Experts of a small language model: 128 squared ReLU neurons an expert, a softmax router.
Below are experts of layer 7 (counted from 0) of a mixture-of-experts language model. Rows are named router (the router's row for the expert), up (a neuron's input weights, with its number), down (a neuron's output weights, with its number) and show model dimensions 0-191. Each number is 128 + 32 x the weight over its row's rms, rounded and kept within 0 to 255. Numbers have three digits each.
Before each expert's rows: a language model's description of what the expert responds to. This comes from a sample of Wikipedia text that the model never trained on.

# expert 5
Description: Inner and final digits of numbers in statistics and election tables, especially after decimal points, such as 0.09, 1.47, 15.10%.
router:148096049163129130116077109107147165058104123125132122141121112112158226160066132167076120148126117184064116140132111107148138133147087175094161133134157111101098078157135160168123094099098084121115083099101098123093126135117194085134098183108106109156145107092155110112164149094098159168089098144120155131114074146144083179154139111107099187117120144114170096141165117101124126130140151122195139133142125124148108103150192089086085159173144149095118095184085170148168182082129101181128148143154139155058094178141098131176120123176161132135163057099115119103153171112077086181
up1:148131146138086164170131115112056163131171137097122095109129122172111121099088163052097053119126122148071116059157118149111134116111104153137115122091188171158158113076106095118132139148063166133133146143122087157125112098148155132149108154162123138155118119121119124143138128143078028059156072157138155156175150152158106101178127085143097121138129122116138145192080135123144143082145152089146177040125144120043090159134148107080147099112126154117102154113096111186080119152138113138073103130061130111127137118152177123107155084162187057127144178118125088091180121121180122171
down1:160047168212121055105162134127146105149090141109118102081141155064132090119179123128108149120063091139119124171076100119145095150160163114101143143096123136104153105123101165152098136186161171119066081111193123136184175127169125191174142146086075146119066153183123122069132133175136173166103126127113137105139063134111073116144121077130123151144128167068128122080110117184138127140153136114112078163136078140172154175163072141114109189177085078089111135144097139123129106129119090148129121149144162107123111146162102088077156182115143115118130142181145136136134134167081131074

# expert 4
Description: Space or first token right after a pipe in wiki tables, starting a cell value such as percentages, years, or vote counts.
router:095135110143153121113111112124193129088120138068120137072161137125139124148101087141148113121113148148111070122182133115125091187169145203171160126168141175169134070184143082128084080080143103161129075088080164210145153166106119113100138093145181171133121154164156122187063085119106126092141128060113151108168095122126171148111139146099094151150094104122076140154157117085073136112134111118091111120149181157147106131162106091131149105113111087083156164115142139109147165123217069167198150119177179158169159062152113133155150103135085143118115174114115171104130140108097164138
up1:094089107131099125147099127154145112128144131100138154086114177148131124106182099125090117118075115090102122129203057054088100173151136159108071125183132145117149198157130090043116118148072160130122154122185139115112169132141188144153121129112134109068104113144129217130132146182092149171112118089123126156088130118144124100107075132137108098100122117145118147174130144069171120121085119173222176067136102100119163055182147140121117143186129121126157169119110189145097148129116079102173131183119124130121104126132197125131110138101092151105124138109173104163159119191098090090
down1:086125091117122093076131116070063170046151139122117114144168207119107064061130082100093083164148150143103110158083108139113136121128147106158123125128079165135138145130108105139203130121073200115079156141090176103081129122076075170137136110136101161053124119155129165172168095143170112125097078187123127156120135097137126066114114121156145115103117076127103130142106149183151141112085141102144154062159119100107103108105134119132042121091089126120108074108137064113087113131107129099135093109141088155086153149112111054179099090128121166140170143118072153118130090156104108122

# expert 22
Description: Articles a, an, The and verbs was, is after a subject or comma, opening definitions like "is an upcoming Brazilian drama".
router:180124079187170189121132122137082186128090138097134153073120142107112149124170114195153102136063161053201146125139119156102124120118081151113160128120104100140097100166108124126061142154076096051170087133075123158165148145151154155136178137148109055099122144146116157109156135150101116168153127078138097136163133190152159105133107139110083136071162096083095103113114116043086155195114105134123117107129106159183145097176097130111101139090099163094116136111143110145179064140127128149143127109077151073160165083111097153161119129112110158138170087146123081109167097069156139128
up0:143132217160112105211196113133128119121115155147112042172159156133151128134142196118100104079173118133137161209160082097086094096093132121111116092090103172172127063102077182124106139179164155111136145150166131144105142135125142118099102160158107143141136113114070125140096115146120126086164115120118156110111137083145111117122151194181094129073123127130121151120106120078129176147111098120093100189096109137151164101158130155203178140160130135145169096140109145158099111051061125102111115149181107129146180063119157133166131094152149128187166135152150118185165111133176102089
down0:106173117158115147157081126125190184118176150107182125170132100164135101102049060173160142062159130182178182150170207112132121109123103073147133155108096130092169134097096125131123124109098094144103159077090113114151168192134092150143176136131180121110164125128142130159134113100186148090098146098130157132141171131167109181095208182115152084115150160089144100131145139159099163091153091126123116071139123117105119146083119169163072153132119125102162097104125106102134125096094150156171093108135065145121048172080148115166149142143083110114056091152109147123105143132091169095

# expert 14
Description: Whole-word proper nouns for countries, states, cities and common first names, such as United States, New York, Connecticut, George.
router:107131088150111134140161131141134043113145185148159136162126164084139115125075106124105147111123152140093142121104116063099087155135116089149073102128108058142139125125136136150169133157150184123095114122151144092065126077220158139128111090137148182169160141134116109109098131052095056128116119101142118170153140134206148116067142179186130119146106064147157099158128110123173183131157123170126123113109072149094092117080108131140131079128124142093129158119112147095107130107083109122109107093136063147095115133146143099141062117102203186111136111064206124087104183116173079155
up7:144140157072142146137120143109129133122098109154128104060062146177117140102133163103175080098097095149137150142123137150118159109163105167167190123173190136090135146171133189122128119133078111123165136171144092171139054163054096101172182102096089093111189092147137144121137177125129154068112116121106147138145105152090135148067181113134102167089130128074168129093099119041163093108081163081123140075079149137114144061088108193120113144145082145172130144121139088091171146102108142170181106120105128076148127086126128115133119107151144159116100132206100156138140127182157133180
down7:094164187194185075139113082113138145150115051154097142160174138160144142154113100137132142158117082145102137141085106116065118134142081095179132097121162111100112112130102146116111120186203133161141208150140165110128163136101154138127047128139141075125190143121116080081100138087166142193099130194145072122134102124142083094167159168143121168163165201128192099123089111170081172108119154118083121109105137073102128110177129128156138173118163104180168155110123106085148170139114106080186131126121141126145121107107141150146147134113040143089139107117157169082136107141110160135

# expert 17
Description: Lone spaces and hyphens after articles or prepositions before numbers or compounds, such as a 13-year-old, one-day, more than 80.
router:114124159116107102163126158149071149117121116122112166173067095134126121157131145100153173159182133178146108155147134138172166126136089134141110154150129181167115168172126087096115179087099149084143106100054133163198110125066087124134119138170125146104172143135108132157127072084151143110132138083204176138174219162142128162165097108104105076175113123116058142131134106111096147102111172193134151130113181064143115136113174148113191116121132139127106096149133112161060090112098144146115096181066131141059117170180138115159155145109134073116109169150089155105157130194139168148
up3:161087160118143151113109129107117117143123173166153141142117144147060169114109118090080127115099094118123170153180106116131148129163084124133086136160160084087205162122156136142105104161078131172075156151136123059168064148129068079088150113061096179125144130116130130149146092158100085195211086191122078160152134058153125165154106078135172150103108122137128138121200076143137116107119090139117156126122133146088148126174144102054087151155144109179118126137142103193151114090134110178121102133172153117145145153093136175054091103124062149114123173143157102098157114164129101108
down3:142094106163107134132130097122114125105146140148109180102151172143100094162089050125145097091119083213102194165109093184147135161154149158096127116114163141133165096151150088151141102147075143108075154158113114155141119126156107148179157137145091076097114117111092115166067147153091130101094117175146107119142161197141133076092081160095086137114174130100110071134136152193133161160167137059153103186156160154156120094167133116150143108118119107110130082189174099095150127163078174079040128117132106062161102170094118106145145168157105123112130109123099102114053139189109101150

# expert 6
Description: Bare space tokens and word-initial fragments like p, S, re, dis after commas or articles, starting the next word in running prose or tables.
router:134140151097153082182133118178109164125149109099092181122114104071160136136148101078154064147137111176143138123159126093181170160149088120176123117138093149198093141120134086132069123113110152063151116152155071123170087076108123148115143072131132166111116102151108153156071083093168103096186105076125172071132172157135122081142169138114109131146162088062114099140073099190118115128163104173092128100144103125117129090129133107116142093080108100098108191162075102118147161099123132146126123102093085083157120122062114083100150174168109142134077178174077112125069068123119176135
up1:140189174126142025127101116157144130137154134176110142088093127152179119142108128098090120150098156135077136148167174091158125169137142102116128115128101118120085118162121124142150133110154199116118136143120086151160096138130113175138025137131144144091130195146134107117130177082136045153149095108114147149110140124208091166149154127146126094156098110163141148077134102166131142146149105082167123157162176147125125148087121154108107152178123123120109176072100129103063143071178131091173188110101099141105103149139145146060183156132162050134133172152076185086091176150149141178
down1:132165117105114089062120000114151157094132151158037168141116155100106162125133093158145143111142121115166111092184151132105148126197119122111155144107098145152115145108121125153158155110126089129203103125061152163178158112176106172102152168118134109151135029109120134175103159149071180164120205116146102072195151116084144128129137081124154119126170107136116144153164118142104141149133092139112103178110111157120149126101104102207157108153083156097180129150100104119109176131136107135108119111143072111131127077147138145124175123124168115148175106174171125132189082136141116090

# expert 29
Description: Plural endings s, es, ers, ions, ities on nouns, plus words like people and members, such as magazines, films, Ministers.
router:125119113125153073086078072116141148099081115110155154096140152121102181175101202098097165149117118183136147197081108121075121137200128192167166109126178127098112085152160154169114135125125110184138113068141077113110191181162132151124123149140158096147180105179114120118134131120120070099076178110100166122125103152112150179161180200101147163150076179149117130087076071179097135081161142169141110151155134110095175173142101151122134155165149141087138097202116102121128164166101112148133173154152100131148141132135103152082175129106145169114150164152120122081125110135114069112
up1:127112111097137128152160167130116113146089103096087084132131104149116135168116122071160135078112149155047160091150108140134158080153212138160162104141085160137198095137070101113152122151137093037113145103128132122189128156110169123127194140098152105137116117097140054125130131092150133104165098125163141112111142063132155084073170154174154156132113134108126130139126116128192144079129139025059110135116109129089194115111150111122125141123153152132109124107124122141198130119079052099110069073099143075174144093145133114094151221104137145127096158130148141121112151070132124158
down1:132127147105173115124111149129209128128161155100146108097120157143155172184120115124153131159183132146046152133168139132122095183028092119122098143144103126117129130207130163169130140150121089128136115149136155146107059109131116108149156087108120120156145146192137109136062146069109151090111142161112113095121115140121116217172118138130130083096093107130103149171147167136142172187071152143185130162157061050132113090150114099121162105103166145137139145195170162135114183107158074133124079105102103128146159167185183149091135137115160138058118127066146161107131107100167113079

# expert 18
Description: Last digit of numbers in coordinates, catalog IDs and season ranges, plus words closing a phrase such as century, ago, California, London.
router:115118064146207117153131087096125161084071141086114150173164175143131170163118177169098128133096157174144059155119149128155085151049128100104137110129137101106113111130123067149174119125089121103082149096149167150115106126160187161131119102101148112175085092115156088056139188105174089144081125202112135131129104152149092121109150131177156172154124171083123125154101149159134154131141132089155150150096163129096139144142084107129143133181111077098178087146120102134126163170136075063176188172176091094123150113145113084118153125149110131104130175102130192111088173073182139115
up1:171117131138118124154153141199125122185160142131110161179109179130142143151167144195165159075148064136174123125159109119111148111149124087086118147110140135086073123153100144130141185123120053161090071090136115152149103185145138116097166125195122127078096135097122136109180137121159133149128114124116136114091094167081085092189199156121145127142176066126125108151078171145144131100132098090128193127162131063131128103141109103153107158151094185153188168099132109140146104128152147161123061115108123105085107127122103138217132118133127078135066172219115143155061152118093117099
down1:132114159116153101116129121156106134174056129093112127157106100158137132146184157130138141090102119106156114173121102127150127085107087101098062142098136165152035089094175108142114147117000147090118088115170089151128135182100144107109091212120154138156112134160123046124088106169114189082103119127142140167125113137116126129180095117128138168089140126123090170072112076058156106188114184125158139100133155118141124114120123119140120103100072164185093138104092183088151132152128126187095115087078191173161183156118130134156131144172115095076112104126142124145150143109144122128

# expert 40
Description: Month names, spaces, and commas inside dates and measurements, such as 21 September, 12 March 1981, kg, and table pipes.
router:112139099125139155123098106077124137178155111092173180145158158140121182088168121129116186159114117165098165096105135143176058100126166120114060157148133098114107187165123087150070112085105141130170105128119122132121118153105119110113122156187204159154139161210147127129075091107107133142155135151230157150156122112109169134094135107119174037152097160095078160102152171140150093194094120149165138136077184107131100132115112078133154106094143145094055107148136124079114133151110161118136159135161160078043131154125183086146108099101101135118107129143183158141108170113128129103
up0:183134145145114225146131177151104129110170121155125080153129127143177072081116112109101135140207151128064119177138103125088114084114135051149131167116190193113143143116095122152173134176078104070139109118177137109096175182084098121168148106127125122122175150129144111131115112114134097134133093160132104181107130132135122155169145140154145186158173137170113097069122118085098155114182153078169149137152175148166118093116110154119110118135123019191163137084064159129181075111125120162149164151115099104126081146153123125143140090169108131105138130138113158117154148070157089071
down0:166204102102135133081096131068088118128110074061104140180182127136116173131196113156000093092113125134109135125111165079167101097150122099149138150070112154154168136136137109107128101144128131169149168101116182090101134175086171157127116080152106109121148160099139105082100154124179132174062148151176101157120148126155140115096150158155081096125136139140128063105162113084131133110154110094195066093178147093120154071139158128162172163154151117179125170167125093150106152107160123119118119137144116109110094138190139122162148117123111142131162151164105129087118051108125169157

# expert 15
Description: Possessive apostrophes and the s after them (Court's, Warsaw's, character's), plus noun-ending pieces like rating, tour, Street.
router:152164089069113144154099128189087127103164101103123123158185144126147127146134070180144076136186117115167116129149139103096109178078129143083125106131147175118143082106131051154130101121098106093132138117134113146079133117094105158123134117085101157115110112104134105181117101130165156096125133118130166056086134196106126098159165120114136126162187161127159078098117068183061077175162137100108125152095134110145146075182089091121096116132103115108106061127127118085166167060155129125103126124125176140153109189093159107141126188201105120146172166156084188123099064067112169112
up1:066117102139139134108159120091124158133104198151110120131145141124155152144088150153088167077157089146114102155101127161102151167139131125142147185103093211174136115121163178143047101138116111135170150169111129109064109153094107137072087093126124107217119143127107152162109104145153154082131133064061171104141077118095177119090037177162114126126102111141145114154118071125132164168088085163123120136083093133137169146096125135127189124101149147108132111135099190214091090120097131161133145120118130140125123096198138144160154139119194085140118137126206123139131181163134088172
down1:138100125091118192125144134058107132128040158130154171108168096170088141159083148098123098106145160151152065163069128179070104096165119139169171094100116206113087181149120129136195133089133129141138122081117070123145135144111122115105153177167087174113139140083145155160114087070087152131149175182093149111122112146132075076134090156134062216085114107076065151173154179112128116078104154127109143175146158071115107126112136114103171123153158151123120114109109163138174091108163094127178114147142120134101120142171117164144117107152062132104118143077141127108089154119134163128

# expert 58
Description: The conjunctions and, or, but and list commas joining parallel words or names, such as Romanesque and Gothic.
router:133190146146177132139061078070153178094098121127136124179159171093121082150115145157147176136097127125112070187089155106142125148129174181115170086124131118082114125081097174153147150098073092143097130167121151170158156155094120136109082161123136173117094112146135087072167104185148165086080147110127104161178091167087173123078107166097101122163102128154060124154103110128132149074128169133162120156117160179120096100179222119170131179129183123077162131131144136161136076089079139141151087126153178140173146145191093159145074144123122102118135138144151141158129141165109160122
up3:102128147112154093124146134117046117110136141149121140133170080120124171156111137136114153141137129172129192121146088120076161121161132152097146149127105047126101127120074103150129116119157150107102155074115113129166173108103127130162145103099148119067172093155145168137083134121161141131155123130122155161010166142075137104093088135114109071137087056104086087117159136132107107182124188159134150091144139079181148134067157118099147136100130094152151170069148126150126148131203168163138153107148116120081146166062170132113078080115045158116116124125196112118119090108080095053
down3:091082147124169112086160103130107137151173155137134099116101134121067075160162140128135113124096142170055135182160131116110123155115123103104100147148067149130167121136126177135190126071107131112121126090118111141106108126133103109070139158135141096144065134142121195080191172105099157094183097056134180146127113072100100134121104150136170140083111112115137201094177097162165093173128126119162079157176130100108156098167105100106123164115150129169163128146131130096127136112047144145124156133091083103174189107157098139113088154028070075080142145136118162105089091099184146151